From a checkpoint of a small mixture-of-experts model trained on Wikipedia.
Size: 11 layers, width 192, vocabulary 4096, 37.2M parameters.
Experts: 64 experts in each of 9 layers, a shared expert of 128 neurons.
Training: a variant of SOAP for the experts, 365M tokens, 7595 steps.
Below are experts of layer 7 (counted from 0) of a mixture-of-experts language model. Rows are named router (the router's row for the expert), up (a neuron's input weights, with its number) and show model dimensions 0-191. Each number is 128 + 24 x the weight over its row's rms, rounded and kept within 0 to 255. Numbers have three digits each.
After each expert's rows: a language model's description of what the expert responds to. This comes from a sample of Wikipedia text that the model never trained on.

# expert 44
router:138119147128107140131126142107093098074114121101155129094124132125137120152145129118127101111152151091146151133097133140104083164104087162147137189099134116119113118120131116112151092108134120120137140136185128145135131121159126140151154086109123121109130127132093137132153122148118123097118127169164150098167111129112124130132134137142109136129135153107125120151210107178153156120140156163109121145119157125194079134186101145112118058099134142168135132119096132120101094117115122106118111193132124138123115125155124075131076112158142141104139130135139149147096148173159119122
up0:080107124160158105154107140116170120089151141112185150099140139130139167133138096122110120147115101105125133163095119142125106147134153139137153151136113147137141133144120153135148103125153141150109137148191110100144136119158124142098121106150124110096120119124122204097042138130130107130144107116100160091094128151151166142121144159128112181147071115110118134134141167186106162120136118166122116129132108127119112129095095128176142134132086150086101141147120123096146108167111154119128108084136139125130098134125124162132139112145120105135118152098077110133158137104110089148
Description: Table cell spaces

# expert 30
router:116104108146145172153153127117105120153121106105144146095122165118141111128157130132165140093102135092142088186107171101150144136105118114132138107127145112184096123144135140117097156145145141146132118085100153130085171117196116115135122121140085136157086142116115127140100118117145105116115134132147123134144133116112125117178111141126126135120149133114206114124110170077148110169137160117081120118127173114112107158125146155123164148144137127110139069175152112125108118107155137106137101112108102137117167083118110145106120115121138111118160100150133129102138114077141184154
up0:128131134055125133109131118143143113134121153114138144147123137112180158106134155117115113146152115138137110131128088099123102102131112113158141132174125098115106147120125080137173086110145132105154121083136149139124134121140099101128101157082096157108099159159158125207127175077130102077185104148118125096107194130112127128143089141106100144118148124105126143111147137135146138155166150134107116158138105108132118187159072121100140102160104143110119125121128104113105134111077147127130137129090122130174154110138088134164139120140104122126125124102161111131117130113132140127
Description: Plural noun endings

# expert 12
router:098158125089103131119114157112173134138173103117153138099134141135099143126121113084166128134108143135129118137113140103121157136127147136145129130120137121073124113120108109137170086125095107133092128146128119140136116108134155142167085104136118132149106103117140127135118138192108163127123108163101115199143139104173158118148114141133139108131127130142096162143118137112110084136143125136115102111148076138115108116154165104149102131130119156080140109143114167157112133162120094089118149137053120133158137110132091117104149175112159141117158106138108133141202073134162101162
up0:121154120072109147169130119152151087123135116145133120135152162122117097146124128161116133132132134108095118136119130120157129130139128101134115149112118107134114111170114128140145119137162112153137164094151105071114131164129123153181116119153130142135085114160155163164116106120133125114113135145124168157190164100114120118097098114123133079096130098135149143163103151133130071101106093132121207142125112134122115131134099110077099142088132155139166153157128136144144109137121142134120108145121148073116101114106092130174106160185126131116103132101157138091147122163176161117
Description: Definite article the

# expert 16
router:092119160118082063167153140080160089115128120113113139151105077092151157152123118112115121164089131130131130172149136136126113119094132130116144133167119095151136097113103151111137117107104098128099174137176158111166135167107092136136133102110129103142121112114122157126078183134096132138157126140125173166110136130085117127148132160128111170136143129135105147094149121117144138154123094155140119167100159182148130098163175153113120178129124138121128108163133129160085129145109083173135158113145129105115114109144116158110101116157117108100125139123106150130139119135123109106
up0:122145085108166113119090118129116097093128167106170137103138125127153155124106127099094127158152171107094109137083111127112072133152091127147100117148075153101097143136141133119159150099161124103150114131155120150080099145149123123146152127144126107118111110125176124158148126134138150118110145127117119096108122171128109159135137089074133119130122123162126139120127104163103163135118124130093110102116164090139109091126133129144156134148111177134121107127149135130111080135145163153127163137138127157095120140124155116106156103148099130152100151126050190162096092133159147153
Description: First-name pieces

# expert 38
router:181126121160132157111127115094120127126115143127115090119095080121125111137142110104111144103102098153156108129162126131146143126137118094081123070112132185091148157119146126167097157114114126146106163147152163110152126139145144126112132131080121106149125149094132112144142129158112156140151151144131066116137147129114158102141130146165143170161135130154144122115131152127129126076098107117109117147092091089144184149113174161181107120134182078130118150100123106138145121143115122081115125142111079104147117103125126127119130108098114133105125156154130149203105123111140116128
up0:147141127107110149117145114140084094180132123164106132123133139140174111151137116116114104105123122115100110132121138113144136157112099146091097158115089175101139137073131154120122159128122128154120166103150118157132145138130168153116128154094116151152139167095093200103117148157065129118138106137145148077141125139136130132103136125125145151140121096145131116035112167153132173101135140105124133140081152180120104128104101141146132157116131128114116126154132082137155134088110117134145160161152122128144146110153131177156115135121123105152119150158129126103119169090094137104
Description: Noun/verb stems

# expert 18
router:126078122104129089125128139147125093127108105128137132122103121130119108132149114098150138154111114137156138118159109130107119121137149184167117086148137162086113148123148113149154166090131144133141135140152111075139140113114182102155154080132146081110132149151117090109158099108121126111104125114104149128118103115120100154143157083119125129144146156171137087098134123164158122089130094172113137119105161130074130141165102192158155141147164135112100134120116109187115124143116120141120071145163117164107155127136098118093145148072114124095153095134108130133152123143151129116
up0:164138089113133134110122147144112153119065108129149140177127160129159071127115142156129126120096110132149094162139101131116154150135124118152104097100148178071143124152168083145134133132134141154146090133114116150136109127089102120158129140118140115154096159132171115138181093161110100132148129127151146144129106148123144149092149128085100157144126137119138122141145118155095119115127117142128167168133137136162124131183131097107136108101157072084104147155137125116139174124146111150128134126165143145116140154147144146125054121098126132121110125096054111133098132128120102128
Description: Word-initial pieces f, comp, sc

# expert 57
router:109119114117141161116162087104138136180159112081143144089172095120131108173167104091141133140106148156083135130092116124152141139126087135140121121129123164114144097154167141164123112141136112122086186130113110084152146103095128138150136082082144112127135097123098110095133177140166135180127138143166154148120104113142135129131157131125115130127157139163108123106115129131126108091108184118107143119106136135114083120102121144176126120144154123128139095124120112129141166134128108094117106093142092122125166157114088101128090108149114133150139143173123112141129110094075165107
up0:117135118152105134130088150135111146164108129112132117114102114134092124127134185140138116097112097160136087132122119164149104126094143092116170176106150152127151155104103136093149158104153148142110091153107142103147108132110143140121102136167137141141168146102155076090117100126163148103120130132179098117132154100107122117080165138157105129112138138158101108156163063118140132108127163147090146128113150163137087174143145131127129133140123176148141116146136151147143091130139145109122137130140154100147133083139129090124135087125107146085118189150157148092141149078142125129
Description: German and foreign-word pieces

# expert 26
router:118158117132127108165118116117149128130138141124179114109133132152130141097158171125080110129144105159171124134121130125100165133144107114150155074155163150153113118149180152126158140158098116134113131135117122107117121117132115105115111090112164140112151097106128099116138152085115134142142116142164113134090151108162167078134121101153102168147133139086076139056169096150145100114135116164118140149138139136106168171136128121131153137124182114138145137154132090128137148124183120139098136132097086106187155124125103100128148136094126112133083120141139157145112114167155105153
up0:111117136142128151130063114148125149088165190124106145149127136125117131134095161151124101159144116153129126120100138130168152133155115103119131107130118094149097135127128114113148143146068147100146065132120128170141122165133101159133138152132083130118152100120112060138127132080118132142126092146127122191117075101147157149158126134132123119154123117106080164109160124126134132115142163105137100132143155098124134132157152153116172104132162161123121188117151088114136124095128098107154129126129150126132133106130154106146122118101127075098147102149163144101082103169133112142
Description: Articles after award verbs

# expert 48
router:127117121121128128120154106153098126157104106086144133154136139137122171110148122083133101114163151181124154128177056109128093176118116170139131129146125165136136126127096154171140139109107161140167108134111139091139127166127160132135159090088104123070142102124144137100123149136154149145071133089141149097143134137158146099130102083115136126155154110121103117146115147104134129145121089164115165153147115100133117133116143103149145130145119164075132136118136117127112153094113113155119131157122098123094127113079114110107091122110114151150114110141154121162120076162102185136
up0:107184137130153157144135140150115163126139140146155139134118114147134109140130105087146165156137164112058135150073107089117119167164169129148162101095123140106151102113118139125114133090117138138132126121109104139107132097185133136118134086110145106147114175116112160128165098134119144154162171141119153136138135165174116110164096118068124125136149139093095150108131176128137122105145104115100134122116134100124113173168086100123115113107113180109141135130142144098107090134176109119116127124133099171107139090114153099129154163121144089165145091124121129145136129134109142145
Description: Mid-word letter pieces

# expert 61
router:103163134152138117107137145123162129126147085152109146142096119110147136101116134160121121114108135137123167109119109106115073168135159125126128101120108103124092135171132080157105112114141128163138160164118172115153141147110185099140126178126148106136108149121132132122149174128142101160142130119107119129147104110105107146112147151142087152113122106074132150119091107139113109169154170147111160114137144109159108143145143132103123174095102136122086173166156104129137091136116100115088134134120118113116169119152131169157100133136089141127098166145097194104125116108104073144
up0:096106145119131169151130083122124097116152124121134106187085131140079153142110129167177134152126126151097106170134122051168106136127083126132102153104115164125142142160137114138078188142068114138117146134150114113144120133116125133139118134133110116140101135107142100089144150119188111121131082116129157102115121102147147114123124147160080122136132128121144135114091124102121178149155127127157153114137140114124082125106104132101125130134094161129084086082124119119119105117164158186146138161125130148138140136140147120117115167111130096153118129148093118164101104135125130108
Description: Time prepositions and months

# expert 47
router:089126156148106110184112148088123123152123114093138140106161122113182116120162135142133125141105117130125125099123127135109137124115107104189111121138104127165127111176139122145157136106100147129086171129162126143157178153076091137155116143164141132089145117108119157116128135129094111123119124093104145129095134114117117157149127122146160145106132140124107096112097147172118114120152114119109116106088119121131096118128174142140192144140095105092159147068118102161117151073085128112129117139110149135100121111142160142133134106151135149179154105133156108140149112160070171118
up0:157151118071142126131142118154111133159141162170105148078093135111064091130135149128087144126136172111158088121151097133130160109151118095156122125091179155155165116154112115179140120134109127125137129096146151075138139173120097153097117116153185115148103110118128093132109139119115128131094124140093157143107125136167147114120123137087156117117141170126099127130157157131102121076156109148184078122092111114106122113122144141150118128162113111138147126114095084084165136143146128113123137095126146122179140083105136131142108121137145139141142100139122105093123123121136133132
Description: Vowel pieces in foreign names

# expert 3
router:161126142116136148118118185089119104116157158122135086113120091135108112104134116095125171112108165146134135157155108126120104150134155119127147131153161202153142088117137152117108098138136161132091106118109112115127150095172160125128081148136105154147173151125161116159159129082093157092146117085125128126106121133101143154169117124159119133166120074113146086136144125130117099136115124123121106094102087143165120134142146077141132141122122107144099115085115107139133115119080160141159128149122109101126129085097135137162132119146138172150120085155116159139141137134119189109
up0:140156161088136127126101137115119138098124131157111114087134125130103087149093120125153118106106137118108116121183125159117161158113122151107086165101104159114098124139143079144086140142140137158116090118170122148145058138126114107105158120122164125167133121111139160126135106111153147148174148079144115125144087180143086166128152181149081112152147107167163126118100118148122130148095087105137145083148097164118111128108155165112139142136155121134146127147115124111105121132133115185105121125175151125130119135126173087148105142096108117103150136113133124134121136139133165155
Description: Word-initial consonant pieces

# expert 52
router:098122135143110097171143125147164116102133132160122112141114098134106104135106117096153156104150117173062105116104104102118133127134138152132157106138126115129143125167168153145155141130141163145139106118117134151145130107114071072161154084109074132111123147129105104101153146113170135159118162146127144130104135110116131089172137146124138125133135127166097095116140152137136127182127098141120136109108156124135110112122140106102145153127125089133124084150144081171100141143165083115093133158051138121112109134129088086133172123118090132149126141136161143158170145136119152154
up0:156142163084083188122096118147120108126109162136184136090110143143089070142108101152159131155137134138139111150113138128098111107114122131124148134126124128125096103109162093121111094146111099118118152123097123093180186142119134151168151080139132143130144129121143141115117152111156130140140087138102152118083090114133126090113129117149133103142121113128119130101113149155165147147134096112132099110126138128157112200127142136099085130116157121133164095145131105117116112121145127127143083136150130161124165126123117188112106132118147094125155071106179129126130164096150121085
Description: Quotes, pipes, there

# expert 0
router:111099123152092106158149103129130100105088127128150110127088117107146151100130139167123139148124073149111136134102142107170098098187114120111183136081156116128153149146120144105107109142084140138120182117120130137161123180070124113144131106160136167103144137095123119141115137148122135135162112079138096118153144122118089127154153122096115187110143130162117121108161139120132133158154173117148163164121148144140169144116130102095138154144137155092139087125136119150127125144116098140136109127129114138116119089172155087112098144093114124161072138093143115130134108107099151141
up0:142093162140143062148127136095154103124146181115166133142142133077177148156114160131123152121108109118144093133098147142147103118151126134102139134113116135133141135139125078114131098158106088124101151098139093114148130135091094118136122117149149141123102065154116145127138116143079129124153107109146141146151106100100130126120154129112067149132108147147102100098160144160118118168147150130164111145149122133175137109129118115100115169105155087160151083115108142105146136095157081164140163163134155135121113132127153120131156138125150130166093120088096160184133118108152109126
Description: Roles, titles and list separators

# expert 7
router:074129117144117089144108155154145120114126141164141123101127122145172112140104154113144112095092136125156151154111105115104144101204125146164130144118103100127138170102134102172186140144123137082110136114116103113156175121138184111136153153151129103123131128130113114140125118081181089120089133135134110113136114097101116132156126119148159109142147155160136100139112134168108115128130107139081091099119123100136128103122142103129140115152122119082122125131148129202118125175109131131097124152092119127114150087132164134107143110158140125142108125111170141159190120115122147082
up0:128125098116114110135132143122153150129139161144078140140165139133099167131115126140176108076152157112153122140109165117118163148132131114155132133130165157079125117088129127110137148111112087073093129142115159124128126134103147134099104099089094126105076141146094109089150124145114114058149133118141162106140124124130160112096121128146115114116144142175110179156136162111103114139141082113103124144157126109123119110129112078135129116119136153099106122136109123118156135125179146136136151129083138094118125101123153135127158095121159148145084104142138183170157172179152106161
Description: New and capital A

# expert 28
router:112124130128123138139129164123131128136134143071112099159120094133119068121199077088151102162113072112121147124115113146114139107136132120079116120115133143130123132159071139165136120093143130119082087132113137096125187126108147164138123117161125114124147147122130110129137111122142162147109142168180105120088141153089127112131151112104115162137159150111116115096151144079158165149168145156097116102136103135112114167120127094132183142125157083140144115143127161121122105139176107120133148092143132085119149128127112142154153116109151140186123150149132112095131141128125127152
up0:144204148114157132151127127128122155131130161153074133152108147133136137136161101123141078148182130117127138112084154104144137147123148122118147160132141115151091093112143088106133156078098148155129124131167146177158116125154130101088116162132160113155162149121118128125093135080126124160133123122153098107120129123132134127098134150091160121104148135170139065078111112102119152174154145150088097140131127177119140131129121097106114125150165093130135132164144101083108125125140108139088147113080138103147098111109131144113132131107125099128155125114149150106124164142073122143
Description: Common word-start stems

# expert 27
router:108125150148126124162099146085100136135111110110133115116112170130144071130098126098121122135157150152099140112116121139114152120162123147132100162133128092109161123162201149159161126135139151147076144128166094107117072114128158085148095152123164141100148133135161138181152204120117133159068123111155104124101125130126133130123124119135164099145092115116114077152142157140160156126138106144100151143148122148097101106124149106101140125129131086132134116106151124148138117137156111147154102127101083117139117115116155137071090155117111117137130118127157090154156130135169112139
up0:123144135127114106101127105156128149156100141192151129113124141117115114104147120055116129173154128146148157145097177156105145154133118144108107138139142145116127093098140130145087142136087097127128139160077124141121125130127108110121130144154143140126152088105183105203130148136162107103129105110151129084108131133165121148142149113125103118152081166130099095107160100132132088134116131130130124140119127131113126133124144137087130109082096132141120095121139123133127146135166149167149075152184088155119132128119083126082126083092128145120152130126104142089157159104160159139
Description: Article an, coordinate digits

# expert 50
router:122115107186135081115111099110114129151158113119135128078139098162167149113146114106143138091161130117108132148136111092116105131141159093143097166132152059138129110177126112112174090094132091088136144130114136075076131143172135106160123095145149122130167117136113133106110131071148138134120121114151088144136136111123126081103122164132120104128114135142116141156111124151131137171140157130147100123084087140096104164123119123130118140150136151142150184129123154159112139161174143130101116130115108118176138112142132083104152140109120123146099140108144123095132093081114141139
up0:122137082152096127087118124123124109118147113145126119109141114159164160156151123108138127116109160124112069138110120158135099117114106156124120107142134065108161115135113143115115139134161142106108073139180114165134153156131136128160116143167151105147126145164176131168090129124107146153145147145148156108079130102145144123076155144141123139147129112152125092118148137151124128116125147084101049106134142184121115133171167113104151137133156141110071106096103176115160138111109134122123133142135128124106112114113139093092153111141150118142100126099096165090169162121130122120
Description: Participles and of

# expert 17
router:149120125111090180113200102115155100171135113102083138086080151102137112135118116121155116125149115132139110159144183062121132158175138131131099099116183122130091109157152145115117120117175182144143126135115099135091139111160122136139100145109094108130135152130139129123122092082117152106118176143130121116154124129131133107142122137099080119135149108136117111141130124140130136145134113082135136144150117110121120180159136130111084133108151133150125137147186130138131164125141143107165141120125091159122136177157155099126136135091167126107108125075124133137138127115103109078
up0:176099094128111127141150128144105142123165154102129113128136066148153122139162155103106120132138107101079139119153126136163169175128134130128102148116143133106132133116111122120142128151174129082155124150156137144128138083135105126162140154129108136101130156136127113143118127130041137144139162151089129129140114149085098113129108124166101148117124136119136179137137105146140164144124169094158118100123114126127070079128114147176126144114107131114120125165182105138143150127163109141144166115164140183102121096099109116157126124109124144088077130125138143145104150160127085156
Description: Past participles and past verbs

# expert 43
router:123112126139114111147110129103158166164124093123145158151129099129155139099137119153134135143133118161133137127150110137129147154087133152143113145148175071161086155112177108141163127072088096161156151130145104129166145097101110124149125097106109125116115101115105151112114158143118130129112165134093122131077110127146120160132088131100090117099121174120129184120146098158101133140144111174092137105112165140108122123055147139114168107136154122149106123070115134117146144116081129105110107122127126100150151124093152111115115171143143127187152130117158146146139113112123155141
up0:120166130113143120106151141134121189122114131101138195190123119124111112113120181191187089149136113108156110098123148137086089131119119118160144165104142116110111148116105112148119120136160133111167166153154118120092123151114108112120138114073153130137119120130150140149100130133134167158140098149126121119102130144107099147125157104165095087078141134127118127118099102146108135101101149126098142138131096171165140115138166085164128110156156125137127108127106136108116130088119073087104083132117126119097113139143141144121069083129110164139138136123115121152107114131118112124
Description: Se, Te, E starts

# expert 39
router:146126132111155130132138124143126129146155153090148131097101137125133150101111092149102140068116110168153115133169092126110133140160101115150145129161093167108121138134153108146122155154151110085106078180144121141126099159158181086140164117154071102141120147094135130101151123100116129083142130169155088106137171112121158122131096151128106119150136083124159091093085135137136161159144112138072115143153111102150176146143077133128104134117129137153135147081151161166132152167152122116138112096124126130110111156115139137113114090109147151132106117127137128129098106103138109146
up0:149159135112115126149149112141150145170126078163126154127097153100144120098101131142149106114146137110130103098162125162085130101103083136102133151153091144125086112164109135172093156150125126127151116139128076158102175145143114144144107100147123148094125148109131112100169101102107099110144141141164173118102140097121088147112140145153165119157136128119102136121115151174155131159104111157146130117103119131077126118122121143180113125083141130146176131146103153176109070140135122096119096197150133124104131127143131152134132114146168100116116146141130165121116145140147157096
Description: Prepositions after verbs

# expert 46
router:135155112119144113150142125110141126089112102098107111124074102126131158114132111126143133117111113157117118142120118153153101142119160167103120146142123148172137106168122088117177123103140125167135145111108124082131167115122150120128090113115107111147150149159118152087126211139063128111127153144152074103124161142071129133119094115154102166128147117145114142120113140129098175127108112139147148119108136132129123153125191179126122122115133135138122152131159116176135127149158130154143100134146093093157094150130115153045146112133158143090148110109139119102144110122147124101
up0:174151144125158123137147124193086136152114128142162138163134103127128139083135096072114149134107120126161142127138095133116136112079132142144127095133127113118090109151113137137152157128130070107110092144118126131158077148167135113138107122093117167136132125152150090074127154158123132151153128105091141089133155136124141157146163132074143137094100144128124148121147107163115146156160085131172144111150090094144180155134096153125146119143143148094113087141159095147113137158091145169148103137143126134128111129102137099091111142114144135181137133122123149108132159095141098125
Description: Verbs and object pronouns

# expert 4
router:135135075132099181155127115137103116138118108123109101122106084130177117102118139102150135146110116124140122148136153082130103118148105147134133101126132155104112099143134123110158107141157110099114133125097126150139119114175158111130075095154092141135063168128119151138141092098155120133089132136131074172124144134170136106126118137118121134107131097164173103148127119145100127126144202110115108133104125103157117152128150169191125098136115108137079114119159116166150130138119168118142108067131151163167136125108117108110171136124130153089099123133125115113147129156156143159
up0:100145160133142101137143125173146150145136129107095123093141115106122153143093134116127158135128105110083103107143154126137142118151138116175147125144119147096115127121213137130113124151111125125100109115113150083142126140118096124119099108116152159079117133157142111153172059093150103118138122091112101150136153155136137162097106187079128114142133088126113126162113122106114126168125130123095146151132123152111160138131133137115082112103192147113093094125130110108127141113120143119098104138127148093166124147145124090120168105100137171116114173105113109159103178121163105117
Description: Abstract noun suffixes

# expert 24
router:135097172130136084106142128148132102139133123103133124089126107129123125119130159136088153124106105133212151170099140129131094112159114152157112111152059159168146140123126173149135116112174185125111124156120140139141109131110121133125101106115136171095123126126141161154129139120138129155172170121094091108121134118105138147132129119125129111131110143095162138124123097090100158137163104149109136131049150162101098159134139155096156122122151115129078152136166126134090134116138137130111105151098145080107138133088085142139077145157155123135148122152131106137130100123135151132
up0:138128168140133150122114142169105131114154149113110144101111128132134129106074152127125147168085114174186160123155102115081140106110129115142102069135119128172119085088140119100164140138146079098166145112143127148136134135153113156109135173176106121118112105122115129126139153113114162119178131131110148181160115100113126136127093091149164124150095117116141142124132137104119120124131124088163148129124107130166093110085109141107126092094086110154154123188116117132165158165146126142135162113114124110110110128132109178112095113107134123134148127090119091125171119159130110105
Description: To, by and modals

# expert 35
router:101133145195129134146116125118122114141117149106153133095109130143132140126134116111157165151149082130126157130103074149151140100120146112115084089093105144118144075137157132167104144103110155136118132154128172074119112095172143156121159103122115080106170110119094155139163180165101132116123141118132101156094131132150141124138117137136105131126175134132146094116146124080136111125125101107132113126136096124101110093135153126151109142147124082143143159158080099153098113159152118133111138112093107099112152137145112111105172069101145133099151140148159178150135124133108105157
up0:129175153132124130143143158133139139133140124130148130143143152141096149104125142157148144131095072155123176149123105108103129165149153128114160067147172128091124127145136111120161108138101133080161126086124125112128121132129100116149148086135151097153117108118112073157096163140082092141147151123096134156095117105114159126149113090125130143093117101116111127127151109131056077156127146122113128125134135118168120130167089104152102096135125167189139140114135146153127125119145134121142123148112088167121119132130145173138086091130143068120158125124093126089152119106155111136
Description: Double-l name syllables

# expert 15
router:153113078136128139120136160117126123171132108121115131163123097139136155131171157126162166147162143137065129096139125108138145133142203136121107118157164152132141143132163159147121099130110138163118141069131115117126135174085067139128129136106155116126134114162118117110127108113067149122121168138119164103133113153142104093111105128091098134162177115121113101120131156130099152073134172156136108130167112153102110167123133127137141115143161113144072129135108087129100109128129127104155108068090117122152116099106121150138133085104129144124128095129150100139133122143135106120
up0:115164104110144121111090140165136138189145125140157126138090102148153103099140113139145133125149179130137160144144095149172141109118115069127138113090152115135108107123125104137108153120159156102091175104138098158086171166126047122131117147107117147122107132122131103124081134114135159149146156150117131082127085136166082117172143158168100103132140067118144132144140134170149135137155154130153131118154099141129095134144085119130135127139096119135143150144105100103133116140138083147106151119133094089121103171115138114140125088148145161145114135111148100125120118113144134142
Description: Mid-word Latinate stems

# expert 13
router:097119117119132090133120111112135132102160137099164149131127134130124117120126065076121132148129096095199144093110113125109174122162138128127112115136125047129205089181145113162143119104110115099122144131096123121094125122175116127119123097165106168119150103131131150095167164116119113142106127108164129147087146116094136168118098145156125097124139128142109156138162158170133167128129115176116154104103131120095125135124176153149086131149116130117126121116139161127083149137164131116113149122126128117129097132092112125092170107129130130159150135127136098115161120128129114124
up0:099110079145135141135101187138116136109185115134158145138170148118085127168121144129117109130132124107139129145129119110130117150121112150129128142105162122122139083146110114041108114115145140145142157113173130149131118187158111139142131157143142149118172130147159152106085130133136123145186112120112122106076111112111138140125135151157092127119159091175135078107111112116115102109082134137084123163123132086101185119133136135173144130075127159089129109082121132140136118118131118117104113156160119145113117105137143130127108145142128125101124122164115146173148175107120133156
Description: Short function words

# expert 2
router:122131139138101118150137101135121131138120098124125168129110140146149132135136115078125085119118106120129118126104104172161089112107144119119161121086138107141185121142146089135157093143121149167105160121097160147142134160134108115122163145138114059094116094104108138129121141141084133132114154166097194132117145141112145130107124145135129160118103118087160119117129139098185201125104122174145102129111133106125131149146165179105145110155135129171128114152108082129110143124165101139101122134109159119119105082132109144084131121105095165111118110142145096114134137123073152152
up0:133153132141092139142156101137086146093098107144095152130066126129118136122134174096121112105156125121121131115112114112103120096093123113096125129167113091087138133103094069119166109183103168144106160114106129133115150131168075148128112158160129091110180100123105145116117117126120147141100150167144143080142136170140126147093090089142135143097103117131157119103163117118144145122147105157163114097114121158129130116115126156139098126114165158147173110111127117149134126140180124119131095139100142120148103106130145130200149132133091107138134096128112098128116171094133124136
Description: Name consonant clusters

# expert 21
router:073142094097122146138138118224092080123100108141136167111112133085140153118116111112125130158132170096146129156153121136148157085139154147085107101097124130108110119104150159159090135126136094126158146115127137122128141118138114161143110147151131144137133133127127118142103138112116118118152099121161110141117117098107129145141142166112156139155134117118140119154144133108165120138119104109126155143145105153111205111131102101151117121090111107132160148128146084139153162112100175120155149141118187120127155144096194104131152135154107123119162122150094109102102081157143097149
up0:157137120124102105121092124156102148101099122125169125118125133097119154080164094097119128123122092076136132115134105117139098113141134134176119153111104114105125128122171105107129153154142115126136142127106141101138128114116142121119146146141125166127132090143087116167097137148123134108115124122117118113135098148130143068123079104090136143123082151128190140131096169098142140149116146116142120124125084164136137100150136145160104169198099086116062154164136153144140134127168137068112123122114145173124118132150142115125162124122141161131107114108140133189174172136109125142
Description: List conjunctions and commas

# expert 10
router:107129088117123124113144137129103128104123120151126114107116085176143167144109111110139155148150122150076115112113121084116148127118090127120155105074130121135127107104133133141156125117175126131100113156133138100148166104130121127130161136159139173083158067130089129086106130125143139137097131119151122151145138135104136133137100123175180075159140124145135119171159117137120118128140152129089138124104144139135116137103152142137202150126130111148147173102117105130138148125129097123134155168133102090166126140103141141097126205128102120108075111170125096077170132127120107112
up0:139151083089108106104106146136091089104116153155122136118071126135124108117091180114180086122142123097102146129078120104167140134190133142129134129086118115103137153115156102155094091137131113133152094139135131101163118164118166124127133148158130129061105096151163143107111131096126180080139112125135102115146136126135144143117151116150123164097125132077142169117145129107120153100116162118099130140113127120093138132135132113106127125122121133142136146104139088122136109134133103173125145129175142112155125154118128156097116160157103150127147135161130147152096164156173075146
Description: Table cell separators

# expert 20
router:137143108122100099169158081100137121081153118166140139110128101114123134106172097114124126117093100111117150117139138143122119128143149128178154129131165136120123092128111136145107109182143146110142144150160142128093143143125148137160143106072106108128161136088101162104146148101158127104055132060140091149075117100141130141128163148143156138121160164134107133108110126149124119137108107100136093136070131168098140100161170153104135165159132107136140155161130145162125191121149124102126106112109106144168135117099148147112104128131094134148152128117136108134128109120087135137
up0:151110095129093108115119110118090160140157131112134125114132132141159105115121163120158084109126118161112081092111127165164086112122120143138134147138110170112124160152089127160121146130126176135163138113128109139118132129139110141131187095141118156127133102105129131129095141164128099167100111093130104072152133109132138147105133170115118159127121091096123163135087129146151102107099146106168094149119132156144159153138115127109098128092147133089141132096126163134200122100111122131136108085155177142112115139153160157112146152129147124196142109189140130099119150146113118145
Description: Scores and numerals

# expert 41
router:110131106103110097125140151134133112124159135096116130160122134091097105105147120114105157171152129150136129121137140111119112145075127141123108139164150147112136156140107131093150142162138132109057115120134142139169100108104143121108089095080133126117198115191126140101109109164112141121148120150159120191128112142150138055099154151118115160149116147106120167116129140114116133142158139157091148118104132176109158120134128150090151125131124138121122126146145149116146104154113147158131136132163130084100118100107150158113124138136116138157089105178148079104095120074144102113
up0:099117121123134173099091143129116126131159133184106109105099166112128106169078117114102109116104143163158136139137140122154102116159131059142077106162115088092137137130094156157085144117129085121118138144161109165127150098135128113116170154077124115113118119152173156075157127156114168140129138144146103112148141129173172111105109140129135075114147120141112148109126090131146130142156135167133147113112139164120143121110086145154142105139107160090141138077138158108115106141142146102123130093153172169162129112095138105114157135113103120117141107125115122120128133156143134139
Description: Word-initial Latinate prefixes

# expert 29
router:101153106147143102167118128115149145086121151093181112177112160171114124088086080150159100145106137125104090078146131143089129137139058148150127122113049171108088143119118105135122144155140155119098138159135146130116095117104146129125127174122163092110125114125169124143130141159171130143145111140141133127164127135179099136162103147119147157149123141174087134102139147089136119146136172119138121136137135132118101104118129106125154113121140141127133117174125121144100097141166115127155092121151139083155115140176138118120120152152143117124112121114101113085120099124127123119
up0:147190135097142148148103142116130146137158144079121126152116143115153158131129109128126124140149113129098155151146181145097108120120121161120103107180100137130131128100078148126139134174166167157135143095102127080130140159112052153092158127128127130127090145102144113130135141138116149142161085119115124134126143124140124117138137142158116106142136100144101138111095134143112141101165126103152127107164150147082120102151139141091085126111174155141153132125134171070082143136124166126149140131140132135098146148158173110145137162083102150144121128166126129074089121169122134110
Description: The and compass directions